From a checkpoint of a small mixture-of-experts model trained on Wikipedia: 352 SwiGLU neurons an expert.
Below are experts of layer 2 (counted from 0) of a mixture-of-experts language model. Rows are named gate (a neuron's input weights, with its number), up (a neuron's input weights, with its number) and show model dimensions 160-319. Each number is 50 + 12 x the weight over its row's rms, rounded and kept within 0 to 99.
Before each expert's rows: "mostly gets" lists some tokens that are sent to it at least half of the time. This comes from a sample of Wikipedia text that the model never trained on.

# expert 8
mostly gets: " of", " de", " for", " von", " in", " Of"
gate0:43 38 54 52 38 41 58 44 35 50 31 47 56 58 32 57 60 57 56 45 12 47 59 42 49 55 62 54 41 51 45 46 54 34 38 67 30 56 37 63 26 42 58 49 49 66 51 47 75 68 61 51 35 37 59 45 31 58 62 61 50 64 50 45 46 38 60 28 56 40 59 28 58 64 39 54 48 61 53 40 42 47 52 55 49 42 37 66 36 44 36 54 63 67 44 48 53 43 42 38 44 41 60 50 56 56 65 56 49 54 42 61 44 45 48 72 50 57 43 48 47 36 59 52 61 55 31 58 62 30 71 46 30 57 24 77 68 35 27 37 44 35 56 68 30 52 61 58 56 56 56 31 47 67 24 54 57 53 54 44
up0:46 45 48 58 46 37 66 63 43 43 50 58 56 87 66 67 39 56 40 39 56 46 44 35 52 42 32 49 37 53 25 53 44 44 53 45 48 32 45 43 65 68 26 62 54 60 73 39 52 56 35 25 65 35 52 76 56 55 40 54 39 46 61 58 74 49 36 65 37 65 44 51 57 15 68 52 76 34 45 64 75 49 66 59 58 64 75 30 65 58 54 69 66 57 60 52 36 47 58 54 58 61 27 64 54 53 34 55 61 55 61 33 32 40 59 54 40 67 59 43 51 49 65 50 37 41 61 38 63 46 72 66 40 38 38 42 54 51 52 52 36 53 56 38 56 63 60 33 55 58 36 64 48 47 31 25 65 41 50 46

# expert 6
mostly gets: " species", " cell", " plant", " recept", "ensis", " Binomial"
gate0:30 42 54 46 48 20 38 67 65 41 51 59 53 39 65 49 54 57 55 33 59 65 47 52 55 60 76 48 39 40 12 46 43 38 52 48 38 40 64 64 49 56 31 59 65 38 31 45 56 57 38 44 51 43 52 43 51 33 66 67 86 45 50 33 57 54 38 56 48 54 31 44 36 38 43 37 54 49 59 47 31 64 51 41 77 45 49 46 53 46 50 49 80 62 45 29 48 38 45 45 50 49 47 53 54 39 49 61 42 35 62 72 38 50 46 31 58 43 67 44 56 52 48 59 38 55 37 41 53 34 53 48 42 63 34 61 47 59 55 65 60 65 34 34 65 48 80 62 52 76 61 55 56 58 51 63 59 33 63 44
up0:78 32 51 64 47 44 48 44 50 58 55 45 41 70 47 52 53 69 24 30 44 40 69 43 41 41 39 48 71 42 40 55 37 38 42 43 45 42 36 70 56 43 71 36 59 33 34 59 51 48 52 42 51 37 46 53 38 68 40 81 35 22 62 55 49 65 44 51 52 41 53 50 59 29 41 58 72 49 52 49 54 56 51 42 73 47 47 40 67 17 55 65 44 59 60 54 56 47 42 67 39 50 27 63 53 36 41 68 62 52 46 52 41 77 51 70 39 33 50 35 67 37 63 43 59 57 53 25 49 72 46 41 46 57 41 50 58 49 45 19 51 55 18 63 50 51 63 58 40 46 36 82 59 46 53 30 66 62 50 45

# expert 2
mostly gets: " Atl", " Evans", " university", ")\"", " BRA", " Ben"
gate0:49 45 43 38 53 34 50 74 40 39 66 40 43 37 36 42 60 17 43 41 55 78 62 47 52 50 41 62 46 38 68 64 59 38 54 45 47 40 31 53 46 59 49 34 56 28 54 45 55 57 40 62 51 41 48 66 49 32 58 67 47 35 53 32 38 38 35 40 38 62 70 40 47 52 53 47 54 66 52 43 58 63 52 45 52 39 41 48 28 35 22 51 59 42 42 50 60 43 52 48 50 70 55 52 43 48 44 44 47 49 46 48 47 29 36 39 53 49 65 45 49 24 41 17 62 72 32 71 27 49 55 51 34 48 62 78 48 49 41 68 61 53 49 48 42 56 74 36 74 44 30 60 27 71 36 65 73 42 53 38
up0:65 48 45 49 27 28 45 42 38 53 46 47 27 81 56 39 66 56 45 48 62 45 46 32 39 42 40 47 39 60 64 66 49 53 61 61 49 51 44 60 67 43 64 29 44 56 39 55 48 52 51 44 51 50 72 71 66 60 36 72 35 63 53 53 58 39 41 62 48 23 40 47 44 51 35 52 47 65 45 48 51 55 42 66 39 85 37 42 61 43 44 45 72 73 53 57 34 57 63 45 55 43 63 44 30 56 48 43 49 37 60 43 28 52 64 36 57 53 66 52 56 51 46 37 44 60 60 23 66 64 59 39 54 58 35 44 52 45 69 50 39 64 20 46 67 39 64 34 50 40 54 64 52 35 20 29 63 61 36 65

# expert 12
mostly gets: "ing", "ling", "ious", "ted", " working", "ed"
gate0:64 39 55 55 44 32 89 48 39 50 42 46 41 61 53 61 67 28 43 52 64 69 50 62 32 49 26 41 54 61 36 60 41 57 53 43 49 50 34 43 48 24 62 54 55 45 54 46 53 57 48 46 66 41 59 69 62 54 60 57 55 33 21 50 59 59 25 56 46 42 35 39 65 58 49 46 51 59 48 58 56 59 56 36 54 31 57 31 43 55 51 42 42 53 18 63 64 46 47 58 80 54 51 68 68 41 59 68 52 32 51 46 36 55 31 54 52 47 62 54 65 48 55 52 48 40 57 46 42 73 32 26 45 48 32 43 77 54 47 62 55 56 50 46 41 73 30 50 44 40 37 31 51 46 56 52 53 42 58 41
up0:75 47 33 48 35 49 50 53 36 40 44 81 41 57 51 72 27 40 17 30 49 48 57 44 39 77 42 53 49 41 12 69 55 57 60 46 74 56 24 61 39 58 44 27 54 78 53 61 49 75 56 58 49 32 72 65 61 68 46 54 61 50 35 63 42 61 31 33 32 34 48 38 60 84 65 32 43 53 62 60 42 80 38 66 50 47 34 49 46 56 45 50 67 63 44 48 30 50 38 62 50 62 33 55 53 38 40 70 50 52 65 44 34 50 60 31 60 54 42 64 62 61 27 41 42 38 46 46 33 55 56 50 48 82 31 60 47 36 59 40 43 59 36 52 50 50 23 38 51 54 39 53 37 38 39 39 62 67 46 46

# expert 1
mostly gets: "s'", "'s", "'", "’s", "',", "ers'"
gate0:47 63 51 39 43 29 78 52 41 57 42 38 37 44 16 59 57 54 48 77 51 63 44 37 65 57 62 48 53 40 43 46 52 53 37 53 44 54 60 49 59 47 51 43 39 63 34 52 49 81 72 53 45 74 54 36 54 44 42 52 51 57 49 47 51 40 58 34 63 61 53 54 62 49 31 39 57 55 58 59 49 52 48 55 43 64 34 53 58 43 45 31 59 62 57 68 54 65 51 56 56 47 50 44 45 52 51 37 60 47 53 46 52 49 61 21 53 76 54 49 56 52 34 47 80 42 52 47 41 39 60 53 41 42 56 46 67 77 58 43 31 42 47 47 67 44 46 64 49 41 52 35 34 83 46 76 45 61 53 47
up0:60 58 54 52 32 45 66 19 30 62 52 51 56 58 80 46 54 57 22 50 51 26 45 61 55 55 84 51 59 36 48 58 58 41 36 59 57 51 31 60 35 58 50 47 66 49 51 45 39 70 34 40 48 49 57 47 36 48 31 48 53 42 56 48 41 52 51 66 43 45 48 41 51 43 44 50 39 58 68 48 34 54 53 59 44 60 55 52 50 55 32 88 35 47 51 47 30 43 29 59 50 51 64 59 42 52 35 54 51 65 56 57 42 23 56 64 46 58 53 57 55 57 42 39 51 59 69 37 61 68 43 48 40 53 43 40 69 55 62 47 50 62 38 64 49 53 32 31 53 33 40 78 43 42 52 47 57 71 56 70

# expert 13
mostly gets: "9)", "5)", " 195", "8)", " 193", " 196"
gate0:51 68 62 66 55 43 42 57 36 45 60 60 65 56 63 41 56 46 43 49 33 60 38 43 65 39 29 60 44 61 44 33 41 46 64 29 60 51 38 67 43 72 66 71 46 42 51 44 52 73 50 50 53 64 60 18 20 56 82 48 42 53 53 45 55 44 57 56 32 68 47 41 42 35 53 52 49 60 42 39 42 46 43 45 57 54 55 53 47 40 49 69 60 35 40 48 46 45 56 60 56 43 40 72 75 45 44 73 45 36 38 47 40 36 37 59 61 41 45 54 61 66 47 33 44 34 66 51 73 64 53 56 35 60 72 47 56 46 48 41 53 49 51 52 40 44 60 67 47 34 39 25 56 43 32 42 52 66 58 47
up0:43 66 37 55 30 50 58 39 50 60 42 39 37 67 58 63 30 64 31 34 40 44 43 59 37 54 42 59 49 56 46 73 47 63 44 44 58 56 48 62 42 62 40 52 61 65 50 45 54 57 55 47 62 27 68 33 34 36 33 54 66 53 71 54 46 63 56 69 50 28 40 61 61 61 63 50 40 34 47 64 58 62 69 68 33 73 65 61 50 49 51 50 46 26 56 45 32 47 35 48 46 52 36 53 54 60 38 66 52 42 69 46 20 53 38 59 55 72 48 44 61 49 58 67 73 34 42 61 66 49 59 54 56 40 42 71 43 77 43 48 41 52 60 44 57 50 51 32 59 26 36 28 38 25 43 47 57 55 23 63

# expert 9
mostly gets: " ==", " ===", " career==", "\n", " life==", "==History=="
gate0:63 32 63 61 54 45 88 64 44 41 35 34 75 51 44 62 48 26 42 38 31 51 52 80 61 50 44 47 50 56 56 47 60 52 58 38 32 48 44 33 62 47 48 50 53 60 69 36 55 78 39 44 53 63 57 48 52 34 44 47 63 59 57 44 44 51 33 40 45 22 49 32 50 50 25 37 36 57 42 46 45 76 50 55 60 47 39 42 33 52 69 75 79 56 41 49 53 44 32 45 60 31 51 52 50 63 57 50 29 52 55 56 58 43 38 56 40 47 46 49 49 70 75 29 35 54 37 59 53 31 36 61 43 32 51 37 75 66 39 31 37 59 39 60 52 57 40 46 59 50 51 25 43 60 51 55 50 40 51 46
up0:49 42 52 64 32 33 40 49 60 54 47 32 49 60 52 39 53 46 49 57 25 52 36 30 35 48 57 46 41 50 41 71 33 74 52 54 55 52 43 61 49 63 39 65 60 44 40 39 56 54 58 48 63 55 43 79 54 35 42 33 47 47 53 44 39 48 58 38 55 44 29 62 67 47 51 41 56 49 46 43 52 58 51 66 54 66 62 33 47 48 64 59 35 47 49 70 29 42 52 48 39 41 51 59 47 68 49 38 54 73 29 61 32 53 54 53 40 41 60 51 74 30 51 39 62 56 58 44 66 83 44 71 56 52 37 46 46 50 41 47 64 65 57 32 55 52 33 37 43 51 37 75 53 65 49 34 68 64 44 74

# expert 7
mostly gets: "|", "==See", "===C", "==Early", "===S", "He"
gate0:39 47 48 64 38 52 79 65 29 43 41 57 48 56 44 66 69 39 33 42 37 54 48 52 49 54 45 48 56 43 48 28 38 45 83 40 44 44 50 33 50 39 36 46 47 50 56 50 61 64 58 39 49 38 65 56 47 48 69 65 54 38 55 50 53 56 30 45 41 59 44 12 46 70 47 60 58 58 45 45 46 76 50 48 49 42 31 51 55 47 35 76 39 60 60 56 46 38 40 59 40 50 47 47 44 44 61 48 52 53 41 62 33 50 41 66 51 55 37 63 65 52 52 64 56 45 52 75 60 35 44 30 40 67 42 70 49 38 47 50 52 74 45 51 39 34 58 53 62 65 41 20 74 72 50 40 53 46 53 56
up0:73 42 51 62 51 38 55 42 38 47 52 69 39 50 45 65 71 33 41 72 60 53 45 48 34 47 55 59 45 45 55 41 34 60 49 55 51 48 52 60 48 49 51 63 41 52 46 49 48 55 75 52 73 44 52 64 33 88 33 42 54 44 35 38 52 30 54 48 52 31 39 58 46 45 73 20 41 59 51 52 55 40 63 58 29 64 50 44 55 42 63 49 54 43 58 55 44 49 70 62 14 26 41 55 60 53 48 51 47 68 60 44 40 50 63 58 55 45 38 38 69 48 59 62 50 48 54 33 38 70 58 35 49 42 58 42 72 78 38 37 56 59 40 56 84 43 30 62 61 48 37 53 43 55 71 31 56 89 64 37

# expert 0
mostly gets: " into", " established", " killed", " replaced", " held", " forces"
gate0:45 26 39 47 45 42 45 39 42 49 67 49 70 41 41 50 52 38 47 55 44 38 55 45 67 41 51 67 62 53 50 60 55 36 61 42 41 59 40 60 45 62 44 46 60 49 37 36 29 63 55 37 80 42 42 66 46 52 49 72 70 37 66 33 43 40 50 59 41 49 44 30 60 41 39 39 67 38 48 59 49 68 56 41 40 56 61 67 63 59 57 56 44 54 68 47 41 50 49 54 51 51 51 41 59 60 63 49 38 58 63 57 26 64 54 71 32 63 35 59 46 52 41 51 44 34 36 41 37 47 50 60 33 58 54 49 60 48 44 46 65 51 46 70 65 82 48 67 50 39 63 59 70 66 80 59 52 50 64 62
up0:66 29 30 52 37 67 62 39 53 61 50 45 60 55 62 43 69 57 28 23 48 49 54 23 54 50 49 42 59 43 44 44 66 64 36 41 54 52 46 78 44 41 51 50 63 65 34 56 21 44 62 53 64 37 42 55 46 44 45 48 59 59 61 49 50 22 60 55 41 35 54 71 52 44 49 45 67 39 61 45 56 69 39 74 42 50 47 56 62 34 57 53 27 53 52 71 34 38 33 77 44 49 36 29 50 51 35 74 62 49 60 46 26 58 68 62 57 51 61 73 35 54 50 27 59 41 31 44 62 47 50 47 57 46 33 57 60 39 44 46 38 59 28 79 86 74 33 38 46 55 52 82 51 40 66 54 73 62 44 38

# expert 4
mostly gets: " Los", " less", " prior", "–6,", " Las", " Last"
gate0:59 35 67 63 60 49 57 59 34 57 55 49 52 61 36 60 35 64 45 52 52 53 67 53 58 54 45 35 48 54 49 67 60 29 59 31 38 53 44 75 53 47 62 48 43 69 54 45 63 52 41 48 60 41 45 43 43 39 82 44 53 34 42 41 31 30 48 41 73 66 61 37 37 76 67 59 60 68 44 44 57 55 52 60 49 36 54 52 53 54 63 64 49 60 49 51 57 33 45 75 71 42 45 43 60 56 56 36 51 57 46 53 44 55 49 52 39 63 54 50 53 43 25 46 44 55 59 59 52 46 63 50 41 53 50 64 42 60 44 51 53 62 44 45 58 61 64 72 56 39 45 34 49 44 41 55 68 48 71 75
up0:55 58 69 67 37 76 69 60 57 48 77 30 52 59 66 52 52 50 41 60 63 54 57 42 51 34 40 54 53 59 38 47 44 67 52 66 46 42 52 49 62 50 39 44 79 56 35 38 42 60 49 32 47 48 41 48 27 60 50 46 41 54 74 54 48 61 46 54 61 20 30 63 33 30 32 41 61 72 58 65 37 65 60 65 25 37 26 34 51 55 45 38 38 59 56 55 32 54 67 46 59 53 51 71 67 76 34 44 57 63 40 57 46 55 42 47 43 39 59 39 50 45 60 49 42 49 63 46 56 90 63 39 47 39 46 55 67 60 48 43 42 29 46 47 46 48 50 30 53 41 60 74 56 49 41 33 56 75 34 53

# expert 11
mostly gets: ":", "s:", " by:", " Born:", " 3:", " 1:"
gate0:56 46 67 40 59 52 66 50 45 51 50 25 50 39 41 42 47 36 57 27 46 53 42 39 56 37 37 44 45 56 35 35 44 57 55 38 28 60 32 50 18 43 61 39 40 42 61 57 85 60 67 46 49 75 39 52 44 62 65 53 56 53 38 50 39 51 39 25 52 57 56 34 44 35 28 43 41 56 41 27 35 58 45 62 55 72 59 66 47 46 47 46 48 38 61 33 54 51 25 61 50 46 58 54 53 72 64 47 29 22 31 42 63 31 62 44 46 46 47 75 44 56 65 31 50 41 40 66 60 32 54 54 59 65 51 73 59 48 45 35 47 42 51 60 49 55 26 43 62 69 49 46 66 86 50 61 55 42 45 45
up0:67 16 58 56 35 58 68 44 49 72 58 55 31 70 45 48 73 68 27 52 52 55 35 33 39 54 50 44 52 68 56 25 60 34 41 67 46 57 38 55 74 41 47 46 71 74 65 29 67 61 32 28 59 44 23 43 50 50 43 47 56 46 71 43 53 54 40 32 51 35 39 56 28 33 45 51 53 48 41 49 52 62 52 73 40 63 48 36 70 33 51 58 31 44 39 71 29 46 37 64 52 44 69 58 70 49 34 68 42 53 63 39 65 74 73 50 54 59 61 48 56 46 33 81 54 43 30 47 47 69 68 64 56 46 31 61 39 55 40 50 53 65 27 66 50 51 33 36 49 49 35 24 63 81 63 52 61 73 49 30

# expert 15
mostly gets: " far", " Big", " Ter", " Ger", " gar", "By"
gate0:55 28 61 59 38 35 47 67 45 47 55 57 81 53 41 56 50 52 48 46 43 49 58 27 64 38 39 56 58 51 39 53 62 54 48 52 50 64 32 69 62 63 38 46 42 53 65 49 49 49 48 68 55 45 64 62 31 26 32 46 43 20 34 51 65 47 39 34 65 40 56 32 30 65 38 45 55 44 54 55 46 44 42 35 66 53 31 44 57 54 39 41 66 43 33 46 40 29 62 67 47 45 49 50 56 68 62 54 63 42 55 54 60 41 42 61 58 38 67 65 73 47 39 10 57 47 44 59 45 45 33 53 40 46 48 87 47 32 67 65 64 38 53 48 62 60 40 42 37 60 51 44 63 66 60 64 63 32 50 47
up0:87 45 43 51 50 50 25 45 49 61 58 43 39 63 60 38 53 40 56 55 57 23 74 42 46 51 43 34 50 76 35 65 47 64 56 52 85 51 47 43 53 50 57 59 78 48 41 47 32 55 36 57 57 54 46 51 54 60 51 45 42 58 48 45 47 53 57 43 54 38 53 64 35 29 72 41 46 42 67 56 61 63 51 67 34 77 46 42 67 50 52 42 55 69 63 53 40 40 40 43 50 53 50 45 58 58 40 38 40 38 53 38 52 54 58 69 43 55 50 67 57 42 71 65 49 42 51 51 31 40 50 47 34 46 43 58 73 32 49 26 35 40 55 56 44 35 61 56 58 48 43 45 52 66 51 44 56 69 44 62

# expert 5
mostly gets: " –;", " 11;", " Mil", " 0;", " 1–0;", " 4;"
gate0:40 41 67 50 41 76 58 45 22 54 42 44 58 50 39 49 51 53 65 46 58 46 67 47 45 43 44 47 54 51 52 46 35 59 66 45 34 55 40 49 53 42 86 48 34 39 43 58 53 69 45 46 68 54 73 55 35 42 66 75 51 40 57 44 58 62 52 55 62 54 55 43 50 44 47 41 65 47 65 54 61 57 64 52 47 56 46 40 52 44 63 68 79 67 49 39 62 49 46 47 39 51 19 29 68 61 49 72 35 33 48 47 40 39 44 46 54 34 46 60 89 51 55 39 66 56 50 48 66 55 56 54 22 38 44 67 45 45 64 72 45 73 59 57 39 56 51 52 72 56 39 21 51 48 51 41 63 60 45 52
up0:69 33 27 65 45 58 25 37 50 37 46 49 50 55 58 43 32 61 44 53 50 66 47 50 38 73 56 32 36 52 40 66 26 70 50 70 40 77 63 55 55 60 46 54 56 50 54 55 43 67 63 52 61 82 39 50 64 62 54 65 60 57 44 52 49 40 33 44 64 43 37 62 53 45 62 47 74 52 49 54 56 69 50 43 71 55 52 45 53 40 50 54 48 38 51 74 50 30 46 77 61 48 55 61 33 60 25 58 77 40 43 34 61 58 57 61 52 66 74 47 58 52 63 42 50 49 38 63 50 57 55 62 34 50 55 58 58 65 61 38 57 68 27 50 43 36 22 52 52 47 47 46 41 59 55 46 32 56 54 45

# expert 14
mostly gets: " and", " MPC", " Or", " or", " ±%", " (or"
gate0:43 49 62 59 54 31 71 41 38 49 45 65 67 56 62 65 61 52 52 39 42 59 51 13 62 42 42 57 58 49 33 46 47 61 61 51 36 38 34 73 55 51 47 52 60 60 47 33 57 64 39 60 48 63 44 75 36 58 47 65 48 28 38 29 46 45 46 58 48 60 27 38 52 60 53 54 41 78 50 34 33 40 45 49 40 59 42 56 67 37 43 64 53 68 58 26 53 42 61 48 37 52 42 54 74 41 44 76 58 41 63 62 47 37 57 57 52 44 37 40 80 72 47 46 47 53 35 46 58 63 70 46 39 42 64 81 66 44 48 35 58 61 44 62 45 50 59 50 51 31 42 66 47 59 44 48 58 49 57 46
up0:58 58 33 50 28 25 32 55 49 47 48 58 30 60 53 36 38 23 32 32 41 45 57 41 45 47 49 48 65 40 54 77 40 45 25 52 27 46 34 64 65 63 42 52 56 43 37 57 52 67 51 67 55 34 48 55 47 57 54 57 46 30 50 48 35 40 58 36 44 32 48 58 29 36 57 53 38 47 38 50 29 72 40 67 62 46 61 42 54 55 59 53 50 40 51 65 40 49 45 42 30 61 51 62 44 67 34 50 50 43 46 55 29 59 54 67 53 54 64 48 61 32 65 56 47 54 53 48 53 58 60 28 43 61 44 78 64 46 39 43 43 50 51 41 49 22 43 49 50 59 40 64 32 54 64 41 53 47 41 48